{"num_hidden_layers": 8, "hidden_size": 384, "n_experts": 48, "experts_per_token": 1, "d_expert": 864, "d_shared_expert": 0, "hidden_act": "squared_relu", "moe_layers": [1, 2, 3, 4, 5, 6, 7], "router_score": "softmax", "normalize_top_k": false, "routed_scale": 1.0, "balance_loss": 0.00766, "balance_bias": false, "router_z_loss": 0.001, "init_std_router": 0.0128, "lr_router": 0.0013, "num_attention_heads": 3, "num_key_value_heads": 3, "head_dim": 128, "vocab_size": 16384, "norm": "layernorm", "norm_place": "pre", "norm_eps": 1e-06, "positions": "rope", "rope_theta": 10000.0, "rope_fraction": 0.5, "qk_norm": true, "attn_scale": 0.0884, "tie_word_embeddings": false, "parallel_block": true, "init": "uniform", "init_std_qkv": 0.0248, "init_std_o": 0.0, "init_std_up": 0.0248, "init_std_down": 0.0, "optimizer": "adamw", "learning_rate": 0.00132, "beta1": 0.95, "beta2": 0.98, "weight_decay": 0.082, "lr_head": 0.00702, "max_grad_norm": 0.5, "warmup_steps": 226, "schedule": "cos", "final_lr_fraction": 0.03, "batch_tokens": 262144, "max_seq_len": 1024, "doc_mask": true, "train_tokens": 2752000000, "max_steps": 10499, "dataset": "wikipedia_en"}
Below are experts of layer 5 (counted from 0) of a mixture-of-experts language model. Rows are named router (the router's row for the expert), up (a neuron's input weights, with its number) and show model dimensions 0-95. Each number is 128 + 32 x the weight over its row's rms, rounded and kept within 0 to 255. Numbers have three digits each.
Before each expert's rows: "mostly gets" lists some tokens that are sent to it at least half of the time. This comes from a sample of Wikipedia text that the model never trained on.

# expert 13
mostly gets: " success", " due", " fact", " well", " available", " occas"
router:125142111122164104122100135133158112107135136117146097164089142169136127098149092171131156085146140136118111181142112171124082096166133139000123108118166147132074092136157121125105090139122117127127160117152111161203132101087141153169130106094074144083084105104134134124161156103158156255
up0:137108136144093155181129146162120096123103155143056091145132064089144096097112095136091166124123139141091158190127128176185068128085166102197192149133106108156118138092094122179149108138157130100119111098127171097164118137122109158122131143172116143128098142152121160157125125152124123128
up1:116112135117091127183162130108100135134109150152149139187104150104150145028144102162143126155145144123134173087192071161142111131135108153105104020132139129159146124163100124150134062135168154124105103138137154203118091122042130150143116127120116168141104101128075116096135161125106126151
up2:141089112169103168141077156147135119130229139114124132190210142118104150111111161078163139116158129106119137113131152100112123111162167103095102155119130107138073192101116087174123086148139195107100182174122099097148130168137085114120132142150078164125158060082126099134160134140086142163
up3:099119105089106122121150177162126102069100138120140149036116156110105131169186094131188132105119166093128108060135158136112127124132140105102156162122171122133111185181122136132138114117167130121110163112151172123138156086148159162135110115167096181191150075143167137103100184164077139128
up4:136135123139132077085105169090145137140136096110189126172081088165108068119115128185150127127100167139112081163128103143124119059135104069195163156112075164135105160129163099154167108171121164094088148111179141093159123096077136202090174164102140146096168198167110135120044114129091134142
up5:097142154113185164115172180113143159050107155173151104145125124095127132154125093155079100127113117122128161172155090160112112136150123143151113109126148129124130077144117161110113092129122114182179096096111133148127080139122136121154166180070119148075149183094106171104101172088128100172
up6:143100139119158087180137105111145124137134146098141164120138114178082129143121100186152179123146126083133080124087075102159119092160152147148118103124092102133188174117123124088177135199194154085106125115167125122161130145190128120083162109148158178142103095163146148145126153124136104143
up7:118184117122067143128113069102081177092083060181165133161129125080107115167219114136098165180105169127104130093105111128159090175158094104120107109124129123116142164154085107118133173170126096138110092153154141150171112165103099108182146076077107138123144187134115150151096108133109141160
up8:112097107171114095168140069189118131122090045148128150177144141147086089126095112109084110133120109075126136135146080105196157174076156150109146122133096097129166086106123093111146155101160113139061071140067162156146152129163150157171134171117103129242179125129202135106100109152128137111
up9:153096169176123083119107157071137147071095139113118113146175162186129158104181102185101140147117124135133116126158121125106132086177115108099111148136196083153172152131107094139204147111061170137135112153153128107142141122169180159114172204051101174103157098167145120099125148134076123157
up10:078162162150167111132128153162105061094150098158205165102178139091117087090107142132163141155160122143104137195159151133167064104145097149088113138128127180169178093099163108126148149106108148156148134117168102123128162143123116129124131147140157168078122138092146144118133122131143091079
up11:067132133136125118154146081132162172173152148084144124111095113180088120111150140092105149159108173122132101104100108153116117142069129128124101054104190109150154133111161086137091108169102162057132122135141137112109174115213174093112140145164065091140136097162132100096131104040136132139
up12:122156193189142099153126076160124131105172091133129107209176158114126103154166079145145127134107105092102091079129146130125117114095098102109183107132158139145143139116058121160174101126153146063122116141128118115115124171164128103140147048096133093162159113172059092152161097180102154115
up13:120156135120167094131158123149146072148110108086105128145122142155118126192128146107129154110152136086109108084149187125149053147086062149091129172163086129112140086164114119121084094133100148107133150114148107114128126136152102173121136116125113115157125156156098093155091100093167179131
up14:151090143144129146119131119157095094128123132145138126132171101086105175108122093101169122163094098106075125123171129157095114116153122083108124086129145162147135085116074136154096143125190106187143193157166077150155115126108146093171121141158141182174183140128069093106123133082112161102

# expert 44
mostly gets: " 2019", " (198", " 1960", " 1996", " 2012,", " 2014,"
router:079220155153164101147118123108170090115200128128131094142101138184149134095156076150091164115121154109070124147140103092147122103129115104025137112132134160099080111083132076140121121180147169146156158163167102148135112092105149154163133153058095154107085115136120137108164176109170135230
up0:115075138146098145163099153077122151113091148064163137106076046120119128078154153167084120092123118161083105135186131141169059173158142135193129112178225124155120125142117122139191156124102162106151154118137151173124165113088150126145133105174117151093111122121126156102151113137120117119
up1:121148156130147133127143124157129126168128111171162138160158104121112114136133154105184109117121157115096099107118102217149072110130147117200150119143096111116140111107114165108110108152130145099156153176185080113135147144081099182155135124126149105075130082105139130124136132125133122110
up2:133131127111113075152144107169111111136182090099110111131128100181121102205087087101107134139096106103186108095133176135129096141115129128188162147081158146109121179136096102109153160119149145109100098123178138118114159155091111083145167080155164114182161107162084106144045107131143138144
up3:075139103156136098115042129167111172073078116091126148129178145058163121117109173160138147121122109117067149098134153149191121143085112111129139090120143165093123162117138119124112118138091082090080123049168118200120095081144175128115139076141113120098163095110119084160188118150110156117
up4:121144141145061092087159097109183109092137122160101129120040131068137163118110130095098117151144190092161110142160159133091160107133072064136112092152149149169137119075145171152163139098086175084217151132087165124102131147104135061153119157116122130136135115132115127086180123142135158108
up5:140175165133138115144135091150191137145103113171166158154150141080124145104135178132139132085182150128114124135171150121123121118162152136097075124084081137091118145104161119091116098172168083092150129117119041115107144055081190148050145137154119087110158141075156119165133172098118126084
up6:153157134108119066127121092131082138156196092161110185093059162163090165151180133092088102144177144157097125107107125102092130110106109147091155177144139192165124169111131056125103138112120150135149182091115105093119146141054102191128098087078113099069031116125113134152094113126073111076
up7:127128087127072121140116119112083184063161110157146172123105113167147110099145114135172120107082128143107135115127120131089096123085161118129051171144197165158111203132115131176172158028141110129180134132099139156091141155136098116131129134071120151118053089160124128107129141164055120104
up8:113147167150086131127101084133184158151114157127174074119123143129137157180151054142142122101143156088136099131138133134130096072083109161158130047107149146111107128185177137140134111174134089145091133091181142168163160140078156079116146161145119165141097139113178126115105122096102155138
up9:166110132111129088179105184114104191115098117103140167096164129174120069178106086110112124190156103157143123133103063118131060132103110126114143101077131148184144172114117116155163119085124099107102099084110178159101135199037154142164161128117156124075082083142153100116129097115077134212
up10:135158057136126126123125133131093083097071154115141111131177138089162112106172143068128148099237178131073142105127150124118125115069137166135159118125102120125052087117116129116091108139121171098149108157152091188144183101103096127138128195168101101139181058164092102110218116114105097137
up11:107099140166151111180179061121065165161143144133177146145106122158108097189121105132095174114137125160114148097174133155156121169162080099094083146129169100131119075128155094129054140099168156126128132128077115113080120060000086144092127101137193115124159112139091093120099149090191150139
up12:157131124103128135109120107111124165159185133129139177129191148120125123112100095068097139133105107164108128093074157136156107151122099136073141137162140096104160117109152144131097087101136134127130089137162141155056137151128166158166119153182079127070054078106167171139117109146065183191
up13:142108130119127145077109154166111167109138143152111120155111181132070139103126207189105133099160143113168180178125100125139121161173086152162090086111123109094184069138193149133114152152163095131156119163101130120150105050103103160136204170104151126151150140093146139128149135089118103141
up14:154124147077094139135124068086067173099152112101141119166089107144146079084165149086111134166144177101167180104110103148164109103151186135135146104081184124125152098166140099115093108166109105087147076169066155157092168200031164133122165158098093165096082150110145171129189072138099101146

# expert 9
mostly gets: "istical", " York", " chart", "ic", "ronic", "ricane"
router:129123161201151061165107058112158096077171135128201083114094128128117108088145116108132157103180145121123118155118113120117113108118118119102193117149142140103147099129153084120149114156172119170142124153150107196175125103105153178124123189106084157082125059103111194090126181146174191202
up0:064143128143139116140113121139133111116151115137151134148168132119128097079115165162168091114103159110133182147125131153133058087116151049116098145120120130131121121094139119143119136130142099133140122170156108081161144170139143154101115168066111131038126099125184139073147110070109138151
up1:185147130171102134127146111142111072144133089121156122115118120114183152176112126211131095201116134132117145051148107064186091135196185052091158086100104158120145112105066113106157143101160120163091180165110134131176072100151136140172128052048144092153087162145140123087110090113175099143
up2:132143149112149153122132114130189096078205093106123111156140120096112146122076092157064102140147135156172136136085136145115087085166116122129103120103119208134118151154152132109138137154138083166175128144082122146184101077098142143178138152137101180148153132097070140109125141042138111184
up3:090207091113186167131116093080159123107123120161079138138128180165116141093165157146062153102103096132145137110152184062169038087117142162121114139128157082097086134100144164161148138135115148123131118103159056189044118131118191091089107060126226160104149137089117171171169129129117162126
up4:128098162170131146133114085107038111161190147166169123106112125125175142128134119138170147082147173133100119109138159075065147106152117141100060119148087114130145086108140153107121090132117153093124161118159182117169089123153122095137180093072143095129108145198147153123172150092095092138
up5:118160139085142126147109107143089125115123173149152141090104179146111136112108044129161128150142166181161142114122105134176076095137172144098145106133166169140099099107129158175188099149206108075151128107148141136098108116140156181104114128127141110076138183153146216080164112143129096165
up6:122120167118193118117056154140154107141149108066108101136123081157146146140167128126157069133062041081090092119174099172128150118125137091111134096127105120079137126145081139123169105136082147117174142090248138173175115058157133143147085129137179106114099146131116085159101107122064094112
up7:095191109185167126144113139083107103212093116172104117117148168124123234134125181129124119100181183109105142167154138101147140074117143107104116110072118186106107151106082101164177086178134161162109097148142162120080106076162087141159193119089161126086148156135144140150144167105120113126
up8:093116142114120110130156137146061132196192121126129117155097122171111154149138159134080142130148131152065106117195097157115077122151182161159138102102096145150098147112114094085141129130098112102092151138109131110112128144134133142126116188076080131140134126206173136133089137159114135173
up9:106168180118111107199095140126162109138151132159089091197127182137134186154092155101131144113136193109137154146147119148147150131094151144110085139102104103159108085116117049150120083138150133088116152198156118144123104162058094169102144124185085087107118108113150164102171133165099101115
up10:137116146062076131080101120135158090191143139166142050139081154124111128156101073141165118105172122083147126184150189124158099115209127121064081154141171061079135071094104105074142055145108213115160122136169145107105094185158137084149170132097102110123171162179088080180165152116160135087
up11:164117105133173124134120197168154060123176127112102136127118081126121109194114132110135138169146123124120150030226101142118123177166120082085117065129147178046119080108132143129136158122137161168109179150187068112137125053107136126124159018106138127161116127151166128090193126107158152124
up12:126132136058060106136131153089146098140207166126093100143147080157138143118185132109106169128131134090083117090172128091171145093124088118106110115115078105092139096148114073107057148084159142152124177141145101104140157136106127174086153139120125224135135148120154153132163210173195174093
up13:109138100087120151120084107112095125143169085095102104129177205232148088167152069096172151184155166117107099166109093085104155123183130159108135165124174103130129109048133096119067072103128127132110089100131116145078124119077126106119150079137074157101121108150134147164160120075179094164
up14:165120091125098065124125136196129052159137131071166085112117128142041138150113158133128097142150153104155110126135136187128140121123119096093191173141101113111151121119140145097155087155134149142118155126160087068138116114121165142099132076156101150195154121167134098087143114118122186126

# expert 29
mostly gets: ")\"", " Nominated", "}$", " Safe", " round)", " 7."
router:129192135116124129151117097111173094108191105148158112176098138176152147082140097150094159109114139127086136138149098110139115111110113127056121113142150132112115109112143085091134137186192136105140172141141088156129128112092150165170169137074118151099053122138101156079171161088138147162
up0:139164128098064119119117074131102153144139066112131129110074165158135120180160092081114132133142113079102133130150157150173059138065140132141216083141111089091122119169130192106073138125156131122161098156137093162121158114147096085128152116081190133141168160156139196096127150090132140172
up1:131191139137150107162108074109150123152137167105127171117091115128139130082205119172113139087165144112052096136168111119148132059131105113069110132145125194087137077079134117135070132100175155128152096122163115160124101102125129149135144154118105110130131091171148107134134172152182147160
up2:176177155110176099132187150156075106096122132142195129131099134175148098164164133127155218165088097103157127140109156100122126102119121077156157118180111135165142120147123093145192118103157160168114125167160133162147097158135134151200152108113138134127144069147078149146110125156144145151
up3:155127123118162092129154099145233074149161106192082149099149145168156141082193092141092145173147136078109125124118151096066120065192135115104139155111152108091070129098138090120087148138120157125115159203201149133136133090171101131115179154120162110121074102098142085133147143090118082111
up4:138114073127219148103115206129170166131114168128101156052089137178153076085148062204110166130121184121091148090147087137100070157139128177054100119132172114081150112116134167160121111110108102180050189080122065123103097109131137085128077105094126169143076145144096105149130111130192108150
up5:130160119122105128110159035166156137165173049136095177174137161178179189046099089098146154134099072114151113193108129167104133125122182079087143135164163167174104095117129149129101112121120105112090082147142148116150138170121191101140133145115156184138075154176144099126112128063101144142
up6:101113092091163143134162173191139145120123152065156145106164100103171164053143133148163126085114120122092108096134119091152116085112093107129189158167144110107112075108164113165144124166161154108134169122181112134101094151134119132159128136183119184078117150103101138116205074151127162153
up7:128154144172150064153116077122151100139136077083206117152072151116147105110165101142084137117151173119136091217133163110146111120178129154083154124132145186134102113122189081125134100147193149117138162101163093147149099119099154188147124153090130133071156098165118167150164147112134136181
up8:159090154166123081100106121104143112107100157082172122162134117155105085126117153143116091120153162137119071170103084159126100158213110098104115088148183143103146095119119087190123102139165114168171116107128094142194105097135131150098080100112083150124105195138145093125108133122166134175
up9:084151138181135106179080102111177121113145150091121109177096123128102118101133130154131157085149181092101149160152125166147072087125123124111133092153118179066102075109171106123140089143171229161182142119133082163152069088098154088141177154126136142135127130143131139120149175121156156219
up10:117154152146101098134113109140133118139140169158153125188111140173132134132122143115122171150101130086124064105160065087168106084136140117065165133119160155151059106164130100168132076169139148141147163103169086139157116104076097189142158186045124105139112100139105124136145154123158141152
up11:125076099108173114089147091163119140190155099117103107148126124170153176133125119134148115096198136102128119074118145151061132101114141130124191172145074118108138135117094124142091073076160126108105136165140130127179113087165099104158114183145117122152082128122139142095129091155105112123
up12:088133124126130109154088109138131106083140116155147063134129109190110090128098112173164116116117173137058130140131106146158084130134152130073138122187167203055046127156169126150092144142105082105160154118208123155107127057084095125182135156083065182123109106107063118075120136130114128147
up13:126180183163104071162131070091105074115128106114126114146069156117081134092131122162141172105176159097143093160127106154104087095124102110078139126183169160134095114104098098138091111114168212213139158156163082158143140103090138130122119142096103194113079143190140130112137137139139174191
up14:127145117130175073149157097119183144203146147131139109156123107150135136133129143150090091118090122083121063109087190147123116119143117124124120083128068184122096169132108133114097127127136127141142138098169147168136119102166116105178151149056122133077147144142164078131129150146121113135

# expert 27
mostly gets: "nal", "ative", "elin", "bra", "ario", "bre"
router:121149104163159066142074097127123121083150120138186096116108106121144105104142125161129116090110177150063155133128099148114125055137107117079160077130142197115132121146179099082143114134150159177139154183158114180191099085113182187158157198124084156132116118164121124149146162130124181251
up0:126172135127097122115159196039170110164084171144126160155136145171141128141142091154106123135178127118134114151102119086113142173150161105145113126182095142119132094126132072136112111157189149115143083152196153098043146105112105100142048155085073112108112107158142135104190145090111142226
up1:143137137127105076095096161149114126136143140150081057166088165144169133138176175132080202082146124134179106127149167138122080186086158096110084131156122134104157098084095110148136143149156126119123103102119105160171134092147131115109187110120165113139163085079139127115153174102135111118
up2:105110132133155123083095096125120139078149101033151171118129131150117118114186036113124127070128160128101094157101092144155108096130087182089100064111143153074146140136100139138098075140093135140099151120152106074120116115130027113173172143113128091115150126127157137125124153159118159111
up3:141128115094121117167177071148106134183119174170142086172099158121058152107160166129118132116217168111133118151181131069117117170118143067110167127161147229092124114099098130130201094151150182132189152106090099110122127150163094132091150055152118120156085141137180139130141075126126112061
up4:146143194164158140105099131098147113166146102049151136140165138104113121155155126157090160161096107099150054148152151147122102116151113133150088178069152083149132111153087093114166137155097140103166123114099128141103120120150102070159147180120131130064061169103143076130102124165122124132
up5:084116134100126113105109078075160050079182107165087119135132104178077100066144147208166171124119116012179104191106156065107130131171115132144127177158069096065118099098152141174154088091137124110161129119141123136170129152141155093132122182109163151110117043105082147057144152120085110108
up6:113171157154115141120104142144150099160152141142171129116129100175122164143097137105136203159138116100126168158119159091114101144109163123100135120125138157103115147000147048147123135088104165102116134135201130198127199114121118146143180106134114126053129161123145116096113159129136074118
up7:114121174184147091165115110040164124134182081089212131157101078181139142122090134075118126135172082088111118087200154071124067110163141084120113110142125133107094137120073051138132092120189097100118180131081154095132168127127089098095150097158093161120109069119067161147145158171116134162
up8:125087134084061148135116107013185109099158111105128100143111190164179142164187130139143104127157157093141149127124172156118106091114141107123118135156135066102138131146194139147154081115103160158121108102124146121154135125160136088085118189124127123086074124167103139121123144122098118154
up9:120156159156107157088144076097128160081146124131094163134144134163115125089191105146119187186088158113117147166080133138131157118099065116114144092108162149138140108102119120110109100168154106087112135096144063111090122117052171138178128119072162109082110164125123206112121106148111140090
up10:144124155118093126169081087077129169128145152150095153102089160095108152133124167144133070102206124135139108101085110159125134146090079156121094104138134157111116194128132139160143145162111113187142131102118075095167123159126100113154141110144138129114137177147124127137182116154136091150
up11:111126141071133177159072110109109114152163079100112094157119126152129123067123174109096159167079110065149106216172139124131127091115126139123127140157194115089102135100131134098112133173140097111163137137135054152142141136165128161126113161149126150112159159089173144072149169084134078140
up12:158125123109150151111146124183151146148159166144157151156171188176173130040171096085135162107134169153129103116105138158221158086099134128111074190111192101093132112139102168139157090092152154073170129143152107187133129133121040113104134140144105074105158092126113152112146112113147158159
up13:129166147136149082096144081099155097126178132070131169122120144117107145092154156174118115152092127154096120125121144157108129060155123087134167112075078076144124107037093156165129151119143158122128138131170136095128158123103092163114099132119105064147103124106111112152128053153078178104
up14:170106151094168167108172075094172091107203074124078146129129176181149119102225114186155148106139096101164104174101094069144081147195129120161196129128146158116120080064145106180186163138174119130066100123133113107134103125120164154103092136101155119122144152135201187113138160142106058115

# expert 15
mostly gets: " many", " three", " several", " two", " these", " more"
router:112139163133191075124122117121185129111212125116164091162088139169141175100123064174117140081158140120103143153142112148127114092129136120000126076148140170113041115124124123157083076110122113129132153166157086159184109137092154146148156167071122155098129103142082151135169170124165159194
up0:076131178107115143165146139151079107098081096109160146107151178156115124125091122111160114124152179121148109106120143135128136122146108157163133161111170104128151124126128168137143126137156098109132100143055135078140197113122109149112141143130140111119129148177122118091108098128048158162
up1:135145123091128075169141141137043136072142134090165165134155160121153037116184119124126170135133123146138110151123128091127069051112070143128115145123104187104156137121167054163066171122139181131071168141148126118151185121141109167159118175100090092053117105079121178112133171150088087121
up2:119155093093166153124124096069072132122089122112140175151090143126145095118193060119089130167088129161190053123076118096109095174100144134114132138161113105160205144150187063129104141100108183114116092130125121116151102142178081145159120088125090142081044083122169136124138136165100157099
up3:092149097125151195110148113079104096118082176073160138163129146089131202143107101107132160113125122152064156113111132118098164134192093131111153102064154136171118117189122175109135195131159151143193092133142129188143071082143167181180089079182118147185114135191158120061097110082097106119
up4:159151105120081111115094133131132101165149089162109187159141081121174068146159119095077127141116122089200091158088090095103115122129085124108138169171158149128149104150142152079114162133168202056102113104135121134139134115125142129188140128132118145107102146167172150078120177087191179110
up5:160197115090152075134141083129129070129110190176142147138120078136200132108120204099083111082131143162090109068195111131123131075115115124179136149108184149115118172135103082154104126151128129088135188126108062108059090199076100134127112117140119158138101153126152143101173103167097108152
up6:131158101112140137114091139122120143128110112109161160122131127136144133094178184157080130150077099134120105122205106163131073153112069115168040118168138107093139082136171081143147144118091117126148151138185083135186083122123134084150158158150152157120145136159114099097103167109105140107
up7:144165142105083114091110121153151110159143151143117125178140200106123087145098150140160135179154129121141111152105165106148100080100138090105165134091181103114145180120130066160181156097121202136118112143158132147125171141114099159136146083082121138093115108122149147108106124131139115117
up8:156109136126174068149128126183214069141111154149078123092109074147097099167096124167186126105159118149170078132089117085152109132111135118121138113107089077142140184115163134150171132197167058125144122088153099130091180113095111120142133102088142116154078116104094118094071135136135108131
up9:122146107195102099114093064134139115079068174146124057078086133154132149124179151032147208129223106112145116187087113165118116102114115131119112079162190126138108101154142143134087122111111158082118167143112111117069140134164155118166113162107127119217092059115143134104114103146099156130
up10:114124152132129113169111115060167129117190127147062125088052102119148161132178143141134146152094095086142120149122121135125119124077104169148091166128109087142132112139127149099155094153154121101116072162116139165098119103136072072108129131141134124126138201172079095147094068103141096127
up11:156114131122113158130108086090105152143098111137080114101118125134042122085105242135141138063158101155122137106160084132101120105141107131128137061112133143151143107119099136107137141145108103157130096103099158097134095094118151147102146114135119199127143100084158183068165138097138130160
up12:156147157109040120141083138108128147083167131176116115172146129117143124086070145071128120126128077127143070147111137122118097114145106118120094112137116115150221101107109120108182116109133204156135126084129102102118068106087134154128151184066135123133155162145178111138145104088172145117
up13:104161123099153185122122118102152152164091135105137168120101151059126131141193126147159098126119109148135145106095175073126091109145095112151128122114101110113150196120132087157110189150152123174167191153155165201129155152129148136180114121126128084092134167069092119108114169105103108120
up14:112100176171176077150093132086095116128112174117131205069062149114098179110137139147152082121152131078062174126149112140103126132134152155088093128119096111146097129115137140134096175167102128111135166119124120143156117128106139134115111137168062123085140148192071131110069149084104103157

# expert 20
mostly gets: "0%", "8%", "7%", "5%", "2%", "1%"
router:079193134111155114151144112083194098124198127130160105168111122177114122099152090146112130120136138101053109142130084085142094116109122100055139087110121152095063069102133088163096109161131139105156161142142113168133102110082152150149144121094099153107080124139130142077159169139155160221
up0:113143036158110138092096069095131198161097153151142125102149121089164129126111098152131166099084091105092114110135132152168154145154122107084113056099162146195109058120087059189076104082125108148172141084129137172131092079143114135172133116112076108151158151143144173159121136112162148169
up1:175081118138147123140122110122172131123170124159110125136063125139170117167176126084126166099148137172087137141126109127094144146147144131138186149175192157143119109117125152152166172127163105126088175169147100107112159060183140174091144084160114109154087125244096122114119189132112098085
up2:101123150105148144177116169147141150123092115118139098096150154097138162129170045213069163115155152106135076132161159139182144144120099131136144161104134099080127094107153094171047147133159141163079191156130143152161095165123101114159144107085156146104108149111121107139100082093175138079
up3:161116115160116112123127106097139083158148153128179132136122159132166157086145126175062179080164149122130094168145132119101160043152113118130199105113136189126137113166161096112109082107178144103138222144187069093192127099105095170133170180098115128097115118121124118106164123101149137111
up4:092126129102087154079148098113179116101155143175080152153159145128137136153128168128177133092190141126107165146117068122041156130118112102124044153133126149133137131101115093114087170095188075156150101079095107096140113191093096117101123115144147129097092105144101131171181121131123167135
up5:143105151189140137169125079111054153150140110073192138147126148144129158042119138132117099105116187101058136182136131123131148107098103082169139070095104198105158105123136120151070121130143116199207194136174106164120129123148161161062119195136156098169017129099131137103147099126142142150
up6:130119139165135116158131157200080119124121101069123090102153148065142150110160137144102148143132111145111085136095122119168115126111180193085165187133099145140101047138153072109125164145164168163156119125110075157109099138083148168173145079114109122142109189118092124152183175095152155131
up7:157138161135142167155148049098168125075156110136103141168133133126126119084128185092185144149076114076161143189146112145100107067170143168157065083157117165142154144172095176167157130128120133086128112181153133148087177141126052157087153152061124141162111126133127111081047093136153118122
up8:131066175161155164106055115141113128128109209128140138112174100079162116082136081154091182093112243127065109106124115147169162114172075108099123126126141180093107147113178141152073083138145134161038171164113161224161183047069162201067119115117128141127121121125119138136169124064134172081
up9:109125088141143137136087213148104141157074103109178107143112092149125167119145108194114129083201159126162131168156151163156134108115138136123195135101125116125088113119107085163173149120118112087087114191140136192142144075095133171087120162097090116111126109108162172143189098159106134170
up10:125150197093133103134100131168175159123170114083084158106150087129079190155137124130146112102102142189198153109116144134135122109124121172057088131140157164142110160131100141057102148140161156132167133121185159136160112126089096111175115096108114120064133141163125079122150139064170153106
up11:134105093109131126111086097157145094143168169171105103125155121139134112115167089142124159087095148117162151087117135094154121133103109148170135189090175116170107099123141130073153117107135161145111110096138130132125157174136183194130154089089127129133132141145130064107145142130113081109
up12:105175143114095169154134105120080135169090150127092135129125144120103170122088116079125141158125134017096081148165176163111118106114163132139091058142185141120132165112180132108136136149140115157097118176104133152219068133119091169178116098140133119096168134100141101115101155151135075183
up13:127089134102120139181124141109103083066146152080146136081116095147125080149085048136071147123108146132111138109155138151159131138116056119095161112091147158140097190122184111088115123096130148077151132121133128104145243113110141132121146227097106184085124116107114182143150116081159120172
up14:154090116154098155135115151137126116108119137105183164125091100143098133166167142130178139097167171141104122147166169201109151105100112122123144149094094079094085105117171122167170107155122129117137136128160119144158158113119216163141126145127073104151131138106146118094215098158098127157

# expert 2
mostly gets: "й", "ν", "ń", "с", "ي", "ns"
router:124140145184121144154110076088122120102174174109165089126134132152120134086162111112088157112175150135106141165170115129097098117166120118096179070126122191117141084121154080152114085157129143103158180145179097175115110064129126170149178134142121138125124139125096134146170147102124098129
up0:163144111065184065183084125204108101111127128142118120113074133124186153131124141138118115049139124111143105145184094092123095102047080103105165111113187175156138168132099081131100133108154105182124142119186139123130172149099156152115196118116079105142086094067119182129127188083109112111
up1:140172141071095063136096157116171114172121128131123160106101148167095101188130152101187105077125153153107092101085126164177200164135160148122170110179121069106130090032137160088108149138131122110190135096146116129150147156128094156159138143154145131135085143072120112085105134169192146149
up2:156160128122117104136120095138107095177149149093149135081126168150129107157119089111130153134159200146175139130076161109082101092108122086123125178150167093153126099118099074114109160091196159109169154150066150149074102172141119115128123124138149089112119108160095179135110157089152137121
up3:121209160160195174129166186130127106139177088130087144107130167158151164160121138144195134079074135088123096123170094118129180144119145134110117120108154169133082167115131156137128136135096168129127125104116146182202101096113148134135120189139186184109122151168137105086055126141064142135
up4:178115166123079130126148129079141140102088124118140104206158130164153126090130094124102170130129135172086179133167141128172105092091157089124178118134145135152146159129146195161103164162152024147112132158108144160134092103058131168110156122113099170150150115132119125100113189124108133112
up5:097130130079170120152110124099162168091120121110152112158050102177117089079178159105110138143153131073149165128095152189171104131098102119126036138147083129120107105172086165137072110114144077132159180133136113173118159142116164196089139098136116142144070101125138146117126140110134119149
up6:167152113106133107142102112156154152135097152089123136153072172161133119091106131158129096115135131113100070198141103086128074142154160129147157110130147144111131172144165152132147135105123143191106089173114133122123056157095145120136057139103122140108132149156093105096120129090100130148
up7:138139111101130087161107105123146117199133139146104154134079104092149164140127144115175130143157104148163154120091110157205162114087142089134124150150155179177113140106178086163071087087137136102188161157114094168151108095109145127101153050145119157124191102082169172156180180096169118112
up8:117108123104152133110147204064123099120131185158100097124119117195149102093109178122197051119077132081118119148149112174125148075073166147125082127117061127124136121124146088107174100157129134137180083110176137139148116113183098135145155060169143130127141143148121158112105063097170136152
up9:144124088091117107107111156127118137205140134138180112117063189133114090099181108122112118177149110177174120111086098102153056145130136098100185111129163133097095145172137158130132076131168151114093101120136149140167093105073095116119118101134115178098098116168110139104097120094125136182
up10:154215153150098146142167108112154133143156091112126119133113102097115159168132099201073107088125133143081143126092129123171117111119097120049114129134172121149152101126097135163125098137126106164213144123100119187102129152171088155130133129112093112121089135206074091100130146134150120109
up11:121178095182129142099124135158087162114165116103156108114119094124179109078150125118107114163139128157049100136191095167145126172133142116137126090089151146081097127189154123145118173178135120182112184181089105130138079116088167154174130065124135146154112111069174115116158182113097109143
up12:151138170080124186171096098133125111114135124146179165123115109133108139112126110142144111133139102134156148157111122142204144102122160136081148139112234180104100135109128165124124062118154090134147140147089039105123069177062133119086100068129113114141127126078181217108060216116087115125
up13:144145130143164096030156165136091060097120070095130200071175163086117143131120140175157185085178147102138147145138094134102131096134131108118064126178132129104151136145064146153138157166128113194182174182181130097139034168099136139136138130090176119152136160127156116126128157104112176104
up14:161116101093111155143071214142150134156160132141096063085125077106100162132097129122136087103098125125053181151160142186157170115116173100093081161133121166084141090144056163146124127151111135127102123099124114125182138124102123189132103139160140193103149135146113132086133140159167150130